Weights of a small mixture-of-experts language model, trained from scratch on English Wikipedia: vocabulary 24094.
Below are experts of layer 6 (counted from 0) of a mixture-of-experts language model. Rows are named router (the router's row for the expert), gate (a neuron's input weights, with its number), up (a neuron's input weights, with its number) and show model dimensions 0-191. Each number is 50 + 12 x the weight over its row's rms, rounded and kept within 0 to 99.
After each expert's rows: a language model's description of what the expert responds to. This comes from a sample of Wikipedia text that the model never trained on.

# expert 42
router:73 53 49 35 43 55 55 55 52 54 52 59 47 37 55 41 52 26 70 57 55 64 50 44 61 48 32 55 68 58 39 25 48 43 53 69 56 59 31 46 56 29 45 65 30 42 59 55 48 40 67 32 53 48 36 73 59 34 50 63 70 37 30 63 69 50 72 49 43 39 59 50 70 50 48 41 34 37 55 40 71 35 22 59 57 44 42 58 68 48 34 45 51 57 37 31 76 52 48 44 50 84 52 69 86 66 55 38 36 56 47 55 32 48 64 62 37 42 63 60 49 51 64 60 54 58 47 65 51 64 70 39 75 55 60 43 49 26 35 46 45 39 42 53 57 52 58 54 52 67 58 52 48 28 48 54 50 49 49 67 62 64 47 54 51 55 64 45 41 53 27 60 62 62 57 29 43 36 51 30 50 53 39 54 55 52 52 49 48 44 65 46
gate1:50 73 59 32 52 56 54 58 53 27 48 67 46 56 52 55 19 64 53 53 67 39 65 52 26 50 55 65 56 41 41 49 57 51 43 63 43 55 41 43 40 10 48 42 45 44 58 50 50 54 31 38 57 46 45 64 52 51 60 56 52 39 44 63 50 70 41 49 54 58 67 52 52 42 15 46 37 18 19 48 66 41 61 68 61 50 53 50 58 48 67 51 35 25 44 48 46 37 43 57 35 49 64 60 43 31 39 39 46 60 36 68 26 55 65 36 58 57 46 53 50 58 30 73 39 60 57 48 65 66 52 37 51 49 54 46 59 50 53 79 35 46 45 56 55 51 46 39 80 49 50 39 32 40 39 29 43 64 47 57 63 51 55 66 36 63 71 52 46 53 36 52 24 47 61 62 52 58 56 39 59 45 45 55 60 39 42 64 27 43 59 57
up1:35 49 53 32 38 60 57 44 51 45 55 51 44 53 76 57 60 52 33 65 28 37 56 57 38 56 44 38 56 47 41 36 58 36 72 56 72 57 30 73 49 46 24 58 70 54 61 34 55 50 44 31 45 38 44 50 41 37 48 75 78 62 71 57 51 29 57 58 67 41 65 47 55 56 33 48 60 54 25 42 32 51 50 48 68 60 35 55 46 45 61 60 46 22 42 43 53 48 67 55 51 57 51 31 45 36 67 49 69 53 46 51 18 52 55 31 34 62 44 68 39 75 61 48 60 64 55 44 64 63 36 47 63 58 46 62 44 46 36 72 51 42 58 37 49 49 56 44 50 48 43 46 52 36 36 43 26 67 37 65 48 44 57 68 27 64 66 42 44 57 27 54 34 65 49 52 49 45 61 51 50 44 39 38 61 49 51 52 51 62 70 44
It responds to: Short word-start or mid-word fragments of longer words, like inc-ri-minating, aqu-ari-ums, Gymnas-tics, Fe-eding, often Latinate roots.

# expert 7
router:48 36 62 50 42 64 54 74 41 58 65 59 36 36 60 44 62 47 53 59 48 67 37 42 51 52 43 52 62 53 37 27 66 38 47 60 36 51 36 35 58 39 32 57 44 46 52 67 48 19 66 43 81 35 59 71 67 44 53 48 44 54 37 48 67 64 70 62 67 39 44 70 55 56 53 40 38 34 49 39 70 47 45 33 47 40 28 65 44 37 54 46 62 54 52 59 47 43 60 46 48 67 48 49 81 68 52 42 39 48 34 48 41 40 64 50 26 32 62 45 58 45 65 67 49 49 39 61 39 48 75 53 62 44 68 39 60 46 62 49 31 38 58 61 72 63 64 73 59 53 66 55 44 58 55 46 61 42 63 51 44 57 47 45 49 68 44 28 37 40 49 54 56 69 60 27 61 34 61 32 41 65 45 63 44 56 28 55 39 60 55 43
gate0:59 49 42 71 48 44 58 46 40 49 50 65 48 46 45 33 62 30 57 74 60 63 57 56 49 65 46 70 53 41 47 53 24 53 69 54 33 40 51 35 48 40 34 33 57 08 50 70 60 57 71 52 37 61 47 47 37 43 37 57 76 48 57 70 37 50 48 46 58 36 58 35 66 41 26 37 43 53 70 54 74 61 53 44 49 37 60 32 60 58 44 49 33 56 29 55 35 26 49 40 43 52 71 58 70 50 51 66 37 37 32 72 47 48 60 52 39 43 70 45 51 47 48 26 49 52 51 50 39 56 75 41 37 45 32 56 59 46 65 32 46 54 64 54 35 54 60 46 53 54 51 61 48 35 63 50 42 65 38 35 49 30 49 33 71 37 38 70 56 62 56 53 55 61 40 60 67 52 56 51 69 44 50 48 40 58 51 32 41 44 56 33
up0:64 34 57 29 63 38 47 30 55 43 55 62 61 51 27 52 33 44 58 31 54 32 44 49 53 41 35 45 58 58 50 60 42 53 35 70 48 44 50 69 41 33 60 69 26 49 52 48 60 50 46 60 47 47 60 65 67 88 54 45 20 43 59 42 48 71 64 27 31 48 43 67 47 56 44 53 35 66 39 50 33 40 37 75 53 49 30 51 44 46 57 50 64 50 50 52 59 50 37 55 66 46 39 32 62 65 54 48 46 52 71 31 51 40 42 58 72 53 44 47 51 54 41 56 47 46 44 37 83 51 43 37 52 52 49 47 60 52 34 48 48 36 61 58 63 50 44 69 69 69 58 45 64 65 51 45 57 75 48 42 61 41 30 34 33 50 31 42 53 39 57 33 52 35 65 55 67 51 28 55 54 61 54 68 59 49 65 24 44 40 39 48
It responds to: Pipe separators after W in sports standings tables, non-Latin script pieces (Japanese katakana, Thai, Cyrillic, Arabic), and opening parentheses or the before names.

# expert 51
router:55 44 65 36 56 53 75 61 40 50 60 52 37 29 67 38 52 32 55 61 66 58 33 56 70 42 56 55 44 33 44 38 61 34 41 50 43 57 27 35 60 39 33 48 64 52 67 60 44 43 53 38 59 34 42 58 57 42 35 56 59 38 34 32 63 52 57 54 62 44 50 71 53 43 48 45 46 33 44 59 62 44 15 36 51 34 28 62 57 33 33 39 39 49 54 43 59 38 59 46 30 57 34 47 70 65 55 56 44 69 48 53 44 47 58 50 37 46 59 65 57 41 58 69 63 75 41 60 36 40 57 44 51 36 67 32 56 35 83 37 58 35 56 59 48 57 56 62 76 60 76 56 45 51 47 36 70 42 40 43 57 56 49 61 46 47 49 58 50 43 41 57 59 61 54 36 66 23 65 50 47 64 46 71 34 53 40 61 29 62 50 43
gate2:59 36 52 63 50 50 43 68 53 47 63 65 54 32 53 57 68 63 62 62 44 65 45 23 64 52 29 43 45 60 55 59 53 38 61 33 34 13 56 58 37 47 32 34 44 57 50 37 45 42 37 66 69 54 26 54 50 55 56 42 41 30 41 66 60 54 57 60 52 46 56 39 52 35 45 57 59 49 44 54 55 52 52 42 49 49 40 39 40 33 58 45 43 29 37 51 47 48 34 40 34 56 68 37 53 53 53 14 24 45 60 42 64 46 58 67 52 42 57 47 43 50 62 47 25 45 32 41 51 43 61 50 83 68 46 67 39 53 44 42 39 20 48 62 64 53 40 42 56 65 56 47 56 35 23 37 52 50 57 70 54 42 65 60 57 38 55 47 48 33 65 46 53 47 33 47 56 14 29 44 67 51 38 48 65 58 57 55 52 39 63 42
up2:59 33 57 68 51 49 52 58 45 51 69 52 30 46 48 55 54 50 49 43 51 48 39 29 52 48 47 36 60 50 64 62 32 35 66 49 30 32 42 60 37 54 46 35 53 50 61 24 42 52 34 62 67 47 39 62 49 63 42 49 43 36 65 49 45 44 30 54 50 43 77 48 55 35 27 47 42 29 48 60 46 48 45 48 40 55 54 39 49 11 56 43 34 33 34 39 48 45 50 44 56 52 57 37 67 46 42 28 35 62 43 64 62 60 47 62 74 38 56 60 41 50 60 41 36 41 38 35 49 34 49 58 63 68 35 49 45 77 38 34 61 41 35 48 58 48 37 40 59 50 69 55 58 43 20 25 65 55 36 55 46 42 36 55 55 45 59 60 43 52 63 47 43 50 30 50 66 51 28 41 46 57 12 25 49 40 63 52 47 48 52 29
It responds to: Pipes, colons and dashes introducing values in tables and infoboxes, especially durations, scores and times, e.g. Length: 5:26, Seeds: 8.

# expert 41
router:70 48 65 35 38 64 59 66 38 71 67 70 37 35 55 46 60 35 69 55 59 41 31 44 64 46 46 50 47 52 48 40 66 37 35 59 50 38 47 46 49 45 14 58 43 53 53 57 31 38 56 48 58 42 55 52 47 37 43 50 69 48 38 36 53 50 66 55 62 45 33 54 45 46 53 51 62 30 35 40 72 48 36 43 53 37 34 61 38 30 52 42 66 59 44 42 58 42 60 39 37 61 39 56 80 53 61 57 48 49 42 60 45 34 55 65 32 36 59 52 59 48 76 65 68 58 38 64 32 39 64 55 69 35 69 48 61 52 67 43 37 50 72 65 63 72 48 70 65 58 59 52 41 33 57 47 62 31 63 65 75 59 43 49 57 59 46 31 41 37 46 52 66 57 55 36 56 33 60 57 32 53 51 62 32 53 38 59 36 36 52 44
gate1:53 55 59 62 47 40 58 50 44 37 35 52 30 66 38 33 44 43 59 32 62 37 34 50 64 62 41 58 32 57 58 77 74 57 46 31 56 58 55 28 69 33 29 48 32 59 46 77 58 54 33 52 57 55 62 25 51 59 36 55 61 52 58 33 57 55 47 51 53 44 38 40 54 33 44 43 56 53 56 60 56 50 48 70 50 63 58 51 76 64 57 43 45 44 54 47 30 68 44 62 51 54 49 44 59 27 71 69 52 67 54 40 62 48 55 61 26 44 63 53 28 50 52 58 67 36 76 64 25 49 76 56 50 43 30 61 39 50 73 42 52 59 62 58 45 59 70 69 36 40 67 46 53 26 44 41 67 51 48 45 33 54 40 34 42 35 52 37 49 62 49 62 36 46 56 50 73 58 41 51 31 60 59 51 42 59 39 53 41 53 41 52
up1:61 27 59 59 62 58 58 64 62 44 61 47 47 57 38 50 62 34 50 54 56 30 47 52 59 40 53 68 56 54 55 56 48 52 54 26 39 63 30 47 56 51 49 51 65 59 52 72 66 47 46 42 54 43 71 59 57 47 35 71 63 44 54 49 54 29 37 50 68 58 53 60 44 47 43 47 65 48 43 58 39 58 43 55 32 48 52 49 98 48 40 40 50 42 46 35 50 54 54 47 61 48 45 56 53 39 50 56 44 77 76 44 51 39 42 57 55 34 50 47 16 51 52 67 58 48 44 27 52 44 51 42 51 62 53 58 49 53 45 27 50 42 61 55 23 51 44 73 41 43 48 64 40 42 32 49 60 41 45 55 22 51 40 48 32 50 40 50 57 23 30 43 35 31 61 53 52 69 81 66 49 45 36 60 29 53 21 59 50 28 29 54
It responds to: Last year digit before the dash in parenthetical birth–death dates, plus opening parentheses, table bars and Chinese character bytes.

# expert 4
router:64 48 51 35 50 44 83 60 40 55 54 75 33 35 55 31 59 27 69 64 61 68 35 42 52 44 55 49 46 43 52 40 65 32 51 56 51 47 43 27 61 39 35 55 42 52 58 71 50 40 55 46 53 45 36 58 68 54 26 60 42 43 39 32 57 55 61 60 62 46 47 79 65 46 33 43 50 28 53 59 57 51 21 48 44 27 41 63 59 22 47 47 50 57 57 43 54 41 81 38 37 73 41 68 68 63 58 63 37 64 36 53 54 44 69 38 42 18 59 66 52 48 62 64 54 81 45 57 37 55 73 41 51 41 58 43 50 51 60 50 51 51 40 66 46 65 55 63 58 62 64 50 38 49 54 35 63 40 47 47 58 67 51 51 64 66 44 49 44 47 39 56 52 43 56 37 57 42 52 32 49 74 56 58 35 50 55 57 38 52 52 42
gate1:63 35 47 51 47 61 46 59 26 72 58 37 45 47 57 37 40 43 57 49 50 56 21 44 47 29 78 45 37 43 46 44 55 40 23 37 54 60 51 29 63 39 70 45 42 56 53 36 48 26 60 56 54 59 44 55 61 40 33 37 63 57 50 36 65 73 65 50 47 25 29 81 58 65 52 37 64 57 43 46 52 57 45 67 75 50 53 62 69 48 35 42 39 55 34 60 52 53 47 63 34 56 42 82 48 58 55 52 51 53 44 43 37 44 57 59 44 60 55 59 45 43 58 61 50 36 59 45 48 51 42 54 62 32 37 72 66 58 62 50 62 56 56 51 60 45 52 52 59 58 35 57 45 73 54 39 65 55 63 46 36 57 46 19 67 58 28 35 41 50 54 31 58 43 49 39 30 61 50 58 36 40 42 65 66 41 48 77 61 44 52 28
up1:40 24 48 57 55 47 58 75 38 46 61 53 41 33 76 40 30 49 62 72 43 45 38 46 47 38 66 38 53 36 52 60 36 41 44 37 50 37 40 40 55 39 70 56 45 41 49 48 56 52 38 47 37 57 45 56 63 53 17 44 50 52 57 24 46 63 33 38 49 41 40 64 67 68 29 51 52 59 66 62 67 39 47 49 49 54 66 62 87 46 42 45 39 54 50 45 39 42 63 81 48 57 42 71 46 76 41 58 54 43 33 53 44 47 44 55 58 42 53 55 36 38 58 48 48 61 62 36 57 58 60 58 41 42 24 67 39 63 52 55 62 58 42 50 48 37 53 53 44 69 37 51 43 59 30 21 64 64 48 58 40 69 54 24 58 40 48 51 42 56 53 33 41 48 41 36 30 66 46 56 45 34 33 50 57 34 53 36 68 36 47 33
It responds to: Punctuation, table pipes and connecting words amid statistics: census figures, median incomes, vote percentages, medal tables, e.g. "compared with", "91.60%".

# expert 59
router:51 44 50 44 34 51 73 59 52 54 61 69 32 44 46 44 54 43 53 73 69 58 45 28 49 45 32 58 65 51 43 41 50 36 39 52 44 60 29 41 50 40 44 57 45 48 55 55 38 42 60 50 43 43 54 49 77 50 41 54 72 41 47 30 60 52 69 65 61 44 53 72 43 52 38 51 41 35 56 43 59 55 17 33 46 30 44 61 46 44 40 35 63 63 39 43 59 43 61 45 31 57 43 73 89 61 59 53 34 61 40 55 31 40 56 64 49 20 68 41 53 40 51 59 69 59 34 60 41 39 52 43 57 50 61 41 57 48 60 43 54 38 66 67 75 62 59 49 61 65 69 57 43 29 42 28 56 40 51 49 48 53 39 68 58 61 31 27 37 37 45 59 56 45 50 37 61 48 49 54 44 67 37 64 56 34 45 57 33 32 69 45
gate2:62 40 42 49 58 74 39 49 63 35 36 75 38 52 54 52 62 59 37 58 61 45 39 36 54 29 47 23 42 43 63 51 43 44 51 55 65 54 48 48 55 29 49 66 51 53 48 46 19 71 42 42 45 43 38 63 45 36 66 44 44 48 30 42 74 64 33 61 41 48 51 55 62 61 36 68 61 37 28 31 50 75 61 39 40 49 51 80 39 76 30 40 49 41 46 67 55 42 50 62 48 73 62 51 48 62 65 41 49 71 57 33 47 69 50 55 59 52 41 57 41 71 54 69 47 44 51 37 55 53 28 49 61 45 39 47 39 46 42 36 36 34 57 57 66 77 56 63 50 40 66 31 60 67 39 34 53 52 63 47 60 58 54 48 62 56 74 53 52 33 53 49 78 49 58 61 60 38 52 56 46 48 56 41 52 41 51 43 56 69 62 36
up2:59 42 44 53 55 69 62 57 48 50 64 45 53 67 52 65 65 44 53 40 56 54 53 39 56 42 35 43 38 37 59 60 15 37 56 36 51 32 51 54 43 44 41 54 75 48 47 43 51 58 49 48 34 44 39 57 69 57 65 47 45 55 54 30 68 50 39 62 69 39 58 62 60 81 41 65 65 40 45 41 47 78 43 37 29 32 68 46 65 57 57 67 65 54 37 52 52 37 65 61 45 70 53 38 49 37 41 69 40 48 68 34 26 65 35 70 51 50 14 41 31 49 47 50 43 30 36 40 41 44 52 39 43 67 36 42 54 66 44 45 47 21 57 52 63 67 50 52 37 71 77 52 45 52 46 25 46 43 38 43 37 51 58 48 66 55 44 47 64 51 51 41 53 39 46 61 58 51 51 60 50 54 33 41 65 36 48 62 62 69 54 64
It responds to: Colons, semicolons and line breaks after infobox labels like Position, Founded, Superfamily, plus Personal, Binomial, and table divider rows.

# expert 10
router:74 52 61 45 35 67 67 61 42 63 46 65 39 34 53 43 57 34 60 62 76 51 40 51 55 40 58 59 48 41 40 37 64 30 50 62 40 55 39 36 40 44 46 60 40 46 73 52 37 42 69 51 59 20 60 51 59 46 39 51 48 23 32 35 55 55 55 50 53 42 42 65 52 43 52 48 50 32 37 36 65 41 34 66 60 23 44 61 44 45 50 30 40 57 46 45 72 44 65 33 30 73 58 60 65 60 60 54 43 56 41 62 36 42 68 47 34 38 59 66 58 51 56 59 57 52 44 63 41 51 65 23 65 26 75 43 46 41 68 36 33 43 62 58 45 72 62 53 57 45 63 58 45 44 58 52 61 44 51 44 58 66 40 46 51 55 42 39 31 27 47 44 60 56 73 41 54 35 67 37 35 61 55 70 29 56 41 67 44 41 60 44
gate0:62 48 39 28 64 75 41 74 36 37 38 52 65 45 62 45 36 44 32 50 53 53 22 63 49 38 55 49 48 64 34 34 49 36 43 52 15 65 59 41 29 51 64 50 56 46 56 45 47 41 37 54 44 42 47 51 47 51 51 55 46 36 42 69 38 64 30 34 62 48 64 58 53 66 46 47 32 66 48 53 39 51 53 59 69 36 61 51 38 53 32 54 70 71 28 66 61 65 55 79 68 55 29 55 52 49 49 65 59 58 50 45 59 51 56 56 47 52 44 51 43 63 43 57 31 66 41 48 47 73 61 43 44 56 49 40 48 22 68 51 46 62 71 47 52 48 82 43 51 49 60 61 70 36 78 47 62 43 62 62 57 51 34 37 54 28 52 61 51 48 40 46 72 59 41 51 42 67 46 50 39 58 35 67 40 41 62 64 42 67 54 54
up0:39 66 55 55 63 69 55 09 56 47 50 59 56 63 32 59 51 44 48 36 34 60 41 41 20 57 44 59 48 56 27 57 30 40 62 37 57 29 43 48 45 46 50 64 34 53 49 39 43 57 39 67 42 45 46 58 47 83 51 40 50 54 31 72 33 56 46 44 37 50 27 60 51 41 40 68 51 46 48 58 78 56 50 41 43 45 55 71 27 47 44 36 56 56 78 53 68 53 47 52 53 47 43 53 33 38 35 54 59 40 55 56 57 54 53 72 53 51 36 60 38 71 49 60 40 42 52 56 49 34 67 70 67 68 42 58 50 54 42 52 37 51 36 59 33 66 61 38 46 35 56 53 51 18 53 61 47 49 46 53 69 52 50 45 52 54 39 54 67 55 48 45 44 07 57 64 47 42 59 62 37 59 54 59 65 44 52 60 28 47 60 46
It responds to: Commas and clause-linking words (after, when, before, by, where) and titles like President, Governor, Minister, father in biographical and political narrative.

# expert 22
router:71 45 57 27 45 55 58 53 44 56 58 51 49 41 54 43 56 36 60 61 56 58 33 46 62 44 46 71 55 48 33 35 63 30 36 61 52 66 36 36 55 39 28 52 40 50 60 65 54 41 60 38 61 34 48 60 76 48 41 48 44 57 31 52 58 74 57 53 72 34 45 56 48 45 51 43 39 36 44 56 91 41 25 41 54 37 34 63 56 44 44 40 46 55 50 57 55 54 69 42 36 66 47 59 76 70 56 52 38 54 45 47 37 38 55 63 35 24 55 48 51 47 53 63 45 55 38 48 48 48 66 38 60 42 65 35 56 37 60 48 29 41 56 59 75 64 70 57 55 62 69 57 49 48 43 46 64 26 64 45 67 63 33 50 46 77 58 38 30 43 42 51 68 56 66 35 59 29 62 45 43 63 69 57 46 49 45 54 30 53 59 32
gate0:49 36 60 35 53 65 76 40 50 53 23 61 36 25 73 51 52 57 50 19 43 41 35 58 43 45 55 50 56 63 27 33 68 35 35 35 51 45 50 23 64 67 57 59 37 25 58 47 47 47 61 73 39 32 45 49 72 57 37 45 46 42 44 48 57 52 48 49 64 63 49 83 89 49 46 53 51 62 47 46 62 49 52 38 41 56 55 87 54 57 50 61 27 49 40 50 60 45 43 59 56 55 56 54 51 67 52 45 49 70 33 60 66 46 65 66 55 46 45 43 53 54 61 53 51 50 51 46 60 42 58 53 58 36 41 51 34 50 57 28 50 38 54 43 61 55 73 37 62 68 46 57 30 56 26 29 66 43 47 52 48 64 45 44 52 38 39 32 50 59 56 74 51 53 49 36 55 54 47 40 43 42 58 43 43 45 67 41 38 40 49 34
up0:55 37 58 26 57 63 60 39 48 47 33 39 44 47 51 43 44 53 57 30 58 28 31 50 49 52 58 33 35 55 27 46 56 54 44 36 74 41 40 45 49 77 61 50 57 19 46 44 57 44 46 53 40 45 55 41 62 60 22 35 44 50 52 54 55 49 32 32 69 43 45 48 64 52 42 37 32 50 59 76 63 67 58 66 35 70 47 64 63 55 43 66 27 46 47 65 44 72 37 50 57 49 32 52 61 52 53 57 44 56 25 58 63 51 45 70 61 49 46 37 50 52 48 50 47 35 44 34 61 46 64 56 53 23 27 67 39 59 38 42 61 36 41 54 48 37 81 45 46 55 68 48 50 64 32 59 76 34 36 59 35 58 56 49 35 41 53 42 49 59 65 46 43 52 37 45 50 60 23 41 50 48 63 37 49 45 50 32 39 41 47 29
It responds to: Single capital letters or short uppercase pieces beginning acronyms, codes and proper names, e.g. PET-CT, MRI, NIV, Fiescher, Ubaid.

# expert 30
router:67 54 62 45 35 58 56 61 53 69 53 65 34 34 60 40 51 35 72 53 70 53 37 48 61 56 58 51 46 41 42 40 66 25 50 50 49 52 34 30 61 44 39 58 33 53 68 44 28 39 65 51 53 28 50 62 52 42 51 50 47 33 32 42 57 63 58 50 49 45 45 66 64 29 48 45 48 41 31 32 68 33 35 42 49 32 42 64 43 42 48 32 44 45 48 38 61 38 67 37 34 85 52 49 64 57 53 53 38 49 42 52 41 42 54 47 50 24 69 66 48 54 46 60 65 64 39 62 38 47 58 25 64 39 73 50 49 39 65 28 35 36 50 57 54 72 69 55 48 51 71 52 45 36 51 47 57 41 54 53 55 61 35 44 49 56 49 35 38 40 26 55 58 57 72 33 59 36 60 28 41 66 67 58 30 52 49 70 36 40 49 49
gate1:38 71 46 57 24 55 53 59 62 55 51 41 33 79 29 39 34 48 56 62 70 57 60 47 60 55 51 62 50 56 63 50 45 35 58 46 55 62 41 52 48 54 42 68 69 55 54 66 43 37 39 29 40 59 38 48 52 38 67 36 64 44 42 58 52 45 65 69 54 29 53 54 47 65 59 46 34 53 30 57 49 35 62 43 54 54 61 51 33 38 44 64 34 39 26 11 51 54 87 57 31 55 39 52 48 49 40 25 57 64 34 45 45 41 53 72 49 53 58 38 45 63 44 56 61 47 43 50 49 50 54 38 36 51 35 59 47 58 54 50 28 39 59 65 44 55 42 46 66 48 52 51 68 56 49 57 51 67 40 59 35 59 53 54 55 43 75 62 46 57 34 53 59 73 61 43 44 49 63 51 51 67 55 66 57 56 49 59 31 02 59 50
up1:69 45 49 38 54 73 51 44 54 48 59 61 71 29 67 66 73 50 40 64 34 54 41 41 35 37 44 43 55 61 44 44 46 63 48 68 51 51 56 48 58 42 48 47 18 35 34 38 65 51 37 53 51 51 58 55 49 57 52 32 45 53 47 58 53 55 32 39 43 44 39 49 67 33 44 40 50 53 82 51 67 41 22 27 57 65 42 33 65 56 48 41 68 63 55 54 58 49 37 55 75 50 56 53 54 61 74 40 66 59 59 47 53 55 62 36 53 44 34 47 55 45 60 55 40 71 41 48 80 44 38 73 61 44 65 42 54 30 47 54 59 31 42 38 71 50 48 59 28 67 48 47 31 41 46 53 55 33 78 45 64 63 58 36 50 63 38 49 68 40 50 52 42 42 49 61 64 71 23 55 51 39 40 34 39 45 71 46 51 63 46 44
It responds to: Relative and subordinate words like which, who, where, but, there, and abstract head nouns such as fears, hopes, ways, end in narrative prose.

# expert 3
router:58 50 54 25 40 51 73 64 62 64 66 59 38 34 60 47 53 32 71 58 64 66 34 53 52 44 43 59 51 40 40 33 59 35 33 59 45 65 42 43 54 37 35 54 58 43 56 64 53 29 65 47 45 41 53 45 69 45 26 55 74 49 34 40 59 48 58 58 70 33 57 60 46 40 41 41 31 39 39 53 75 50 15 32 58 33 47 55 56 40 28 44 46 61 43 38 62 49 61 41 29 60 36 55 91 70 64 59 43 54 39 54 30 38 55 51 42 25 54 53 58 35 54 52 50 79 46 62 39 38 51 47 52 33 65 37 52 44 69 41 54 32 64 54 56 52 59 54 67 59 59 50 53 50 52 37 63 35 51 54 56 65 38 66 51 53 46 47 54 51 56 50 63 57 58 43 50 42 45 53 43 70 46 66 39 41 44 63 34 63 72 40
gate1:62 54 49 28 38 36 48 64 42 70 59 53 61 54 31 55 34 63 37 50 52 49 53 75 40 37 58 68 70 49 35 29 58 43 53 55 55 41 53 43 50 50 57 54 32 58 48 60 42 42 70 66 53 50 20 44 58 27 55 35 32 46 46 50 50 50 46 44 38 49 56 56 60 42 57 39 51 18 77 47 60 38 67 67 56 51 49 37 58 18 41 29 37 29 40 44 58 49 41 59 53 52 69 70 69 59 63 27 56 70 36 59 58 31 59 39 55 57 49 57 75 53 59 56 68 42 51 75 44 48 49 52 52 63 76 48 51 41 47 47 48 61 51 49 53 62 57 39 62 49 58 55 45 31 55 64 55 45 67 43 44 52 44 49 35 34 64 58 42 46 51 62 43 67 58 45 37 28 68 37 52 68 81 27 33 61 54 47 50 57 51 48
up1:56 45 69 47 34 41 50 38 54 55 50 46 29 43 53 47 58 36 69 37 63 67 40 31 44 60 46 38 29 45 66 45 46 41 54 36 56 41 42 59 38 47 70 54 52 26 51 27 48 48 38 47 24 51 71 54 42 55 54 42 65 46 49 56 53 56 60 48 61 34 69 17 44 35 59 69 68 50 53 33 42 47 30 49 53 37 47 73 48 46 55 57 46 60 61 52 33 45 66 47 56 52 58 53 43 35 43 47 53 42 52 75 66 73 42 52 54 48 46 40 52 49 62 59 34 53 72 64 44 53 49 39 72 48 51 56 82 39 52 37 45 40 59 45 57 59 32 44 27 48 67 49 56 66 36 47 40 67 49 48 62 44 40 56 53 62 50 27 36 47 44 65 73 53 65 41 77 62 40 37 21 42 41 64 39 39 54 33 44 22 49 64
It responds to: Colons, dashes, pipes and degree/minute/second marks in infobox lists, taxonomy boxes and coordinates, e.g. Class: Gastropoda, 31°06′02″, External IDs: OMIM.

# expert 11
router:70 45 63 40 42 64 64 66 43 68 53 55 30 38 56 31 65 38 63 64 53 56 39 47 54 43 50 61 62 53 38 33 58 26 32 57 41 60 45 22 64 38 26 62 40 43 70 63 48 33 64 49 59 39 50 50 56 53 48 65 54 40 40 34 63 54 64 70 47 42 40 65 54 52 44 33 49 32 45 47 79 36 23 36 62 27 52 53 46 34 46 41 52 47 54 44 59 39 49 32 32 76 51 60 72 66 56 47 38 58 42 62 47 40 71 58 42 36 46 51 58 50 51 59 48 65 43 59 50 37 56 42 60 34 62 42 46 43 69 40 33 50 49 59 61 59 58 70 69 58 59 55 38 44 50 49 79 38 56 54 75 68 33 48 60 76 49 30 50 33 40 61 65 56 59 40 53 44 57 51 52 63 67 62 42 60 45 70 46 50 56 38
gate0:48 51 67 60 47 55 36 72 68 67 53 75 58 37 61 34 37 63 46 52 38 58 55 46 48 46 81 58 40 42 34 34 46 59 56 66 54 35 54 35 43 44 48 54 55 51 47 39 20 43 56 31 37 43 48 52 67 61 37 58 38 41 37 44 66 49 41 54 34 62 29 65 41 47 66 48 52 32 57 41 64 36 51 61 64 48 28 54 57 41 49 60 75 48 64 38 76 46 66 39 43 59 50 32 48 51 43 45 54 45 46 45 52 46 70 58 46 40 45 56 47 71 69 32 39 46 52 52 53 43 44 52 61 53 53 45 54 53 43 49 20 48 51 52 54 40 75 60 59 29 49 56 51 47 40 51 69 64 41 52 54 57 54 35 33 69 47 12 46 60 42 32 40 75 45 47 45 53 40 46 24 58 40 60 57 49 64 46 58 14 73 45
up0:66 71 51 40 38 73 42 34 50 72 42 39 60 50 37 50 47 51 51 32 54 56 59 78 54 40 31 73 55 32 33 53 67 45 45 55 63 69 68 49 56 63 48 60 40 49 41 58 69 60 47 72 55 45 51 36 46 43 75 62 51 49 63 58 40 55 36 65 41 64 46 47 51 47 38 41 52 58 48 67 43 48 49 53 38 58 70 32 36 59 49 49 30 43 31 61 38 51 41 39 61 29 61 57 53 32 55 45 53 57 50 47 35 44 28 38 60 51 39 27 53 49 36 67 62 48 39 45 63 49 30 48 34 49 51 46 49 40 63 66 65 51 65 63 48 48 39 50 60 54 60 74 49 51 61 42 12 36 60 53 89 56 53 54 64 36 39 50 48 48 37 57 57 44 47 54 45 54 21 72 40 59 40 43 35 48 36 40 48 65 19 52
It responds to: The first three digits of a four-digit year in dates, tables and lifespans, such as 198 in 1980, 196, 201.

# expert 55
router:73 54 53 39 41 73 65 56 52 56 53 68 48 40 63 46 50 32 71 61 62 71 39 46 53 48 43 66 45 46 41 38 64 37 41 78 55 65 25 41 61 51 49 62 31 48 59 49 52 54 72 44 47 41 44 69 63 39 52 70 55 49 29 46 58 54 55 61 47 42 43 61 60 47 36 47 50 36 44 36 57 38 11 48 61 45 31 55 51 40 44 51 63 60 36 34 68 41 61 53 39 63 47 88 62 55 67 53 47 71 37 49 41 33 46 59 46 36 50 35 55 37 47 58 60 58 44 60 48 57 52 23 68 50 49 39 44 41 70 40 44 38 49 64 56 66 54 70 60 70 59 53 45 41 53 48 56 28 57 64 52 70 55 48 67 68 61 51 39 36 41 53 62 64 70 36 55 32 47 29 51 45 36 62 45 40 41 53 37 33 41 39
gate0:58 56 69 40 40 59 55 57 31 74 45 55 50 70 36 42 73 51 50 48 55 61 45 53 54 62 66 29 59 58 55 39 62 47 55 49 51 55 34 46 32 58 49 39 29 33 57 61 44 53 33 51 57 36 46 34 59 43 54 26 60 32 40 61 59 56 31 44 51 42 62 36 40 61 54 54 44 46 48 55 71 40 72 73 55 43 36 62 44 55 66 47 27 21 40 45 61 56 68 24 58 54 60 41 47 48 51 64 67 25 53 36 56 27 49 41 49 50 47 54 67 52 47 45 66 48 37 45 67 46 58 38 49 44 59 44 50 33 53 53 59 47 41 49 78 54 43 64 34 45 52 58 64 58 53 33 58 52 58 65 80 47 49 39 68 55 71 46 41 37 44 81 35 52 65 46 51 53 54 48 43 41 62 27 20 39 27 51 60 31 45 34
up0:47 45 46 40 66 54 43 45 30 63 50 51 66 54 32 27 64 57 69 45 60 48 60 49 53 48 66 55 56 49 51 48 52 59 67 46 79 63 41 44 56 73 46 36 47 58 58 57 54 45 37 59 47 53 34 36 65 39 38 51 51 39 47 38 68 50 38 38 55 71 54 45 52 38 67 39 53 51 47 79 55 56 53 52 68 60 63 67 31 41 63 61 44 30 49 49 61 70 42 31 35 51 43 60 44 58 52 33 43 44 56 55 59 38 51 45 39 44 67 73 56 44 47 35 55 39 48 43 43 57 56 39 42 42 49 51 40 41 51 49 36 28 30 55 32 78 46 33 44 52 44 41 47 36 34 21 53 50 32 68 71 24 68 60 54 75 44 45 73 58 37 71 29 55 72 39 32 49 54 53 59 33 38 40 49 68 38 41 65 41 47 25
It responds to: Punctuation joining words or numbers: hyphens in compounds (Sino-Soviet, so-called), possessive apostrophes, and en dashes in year ranges like 2004–05.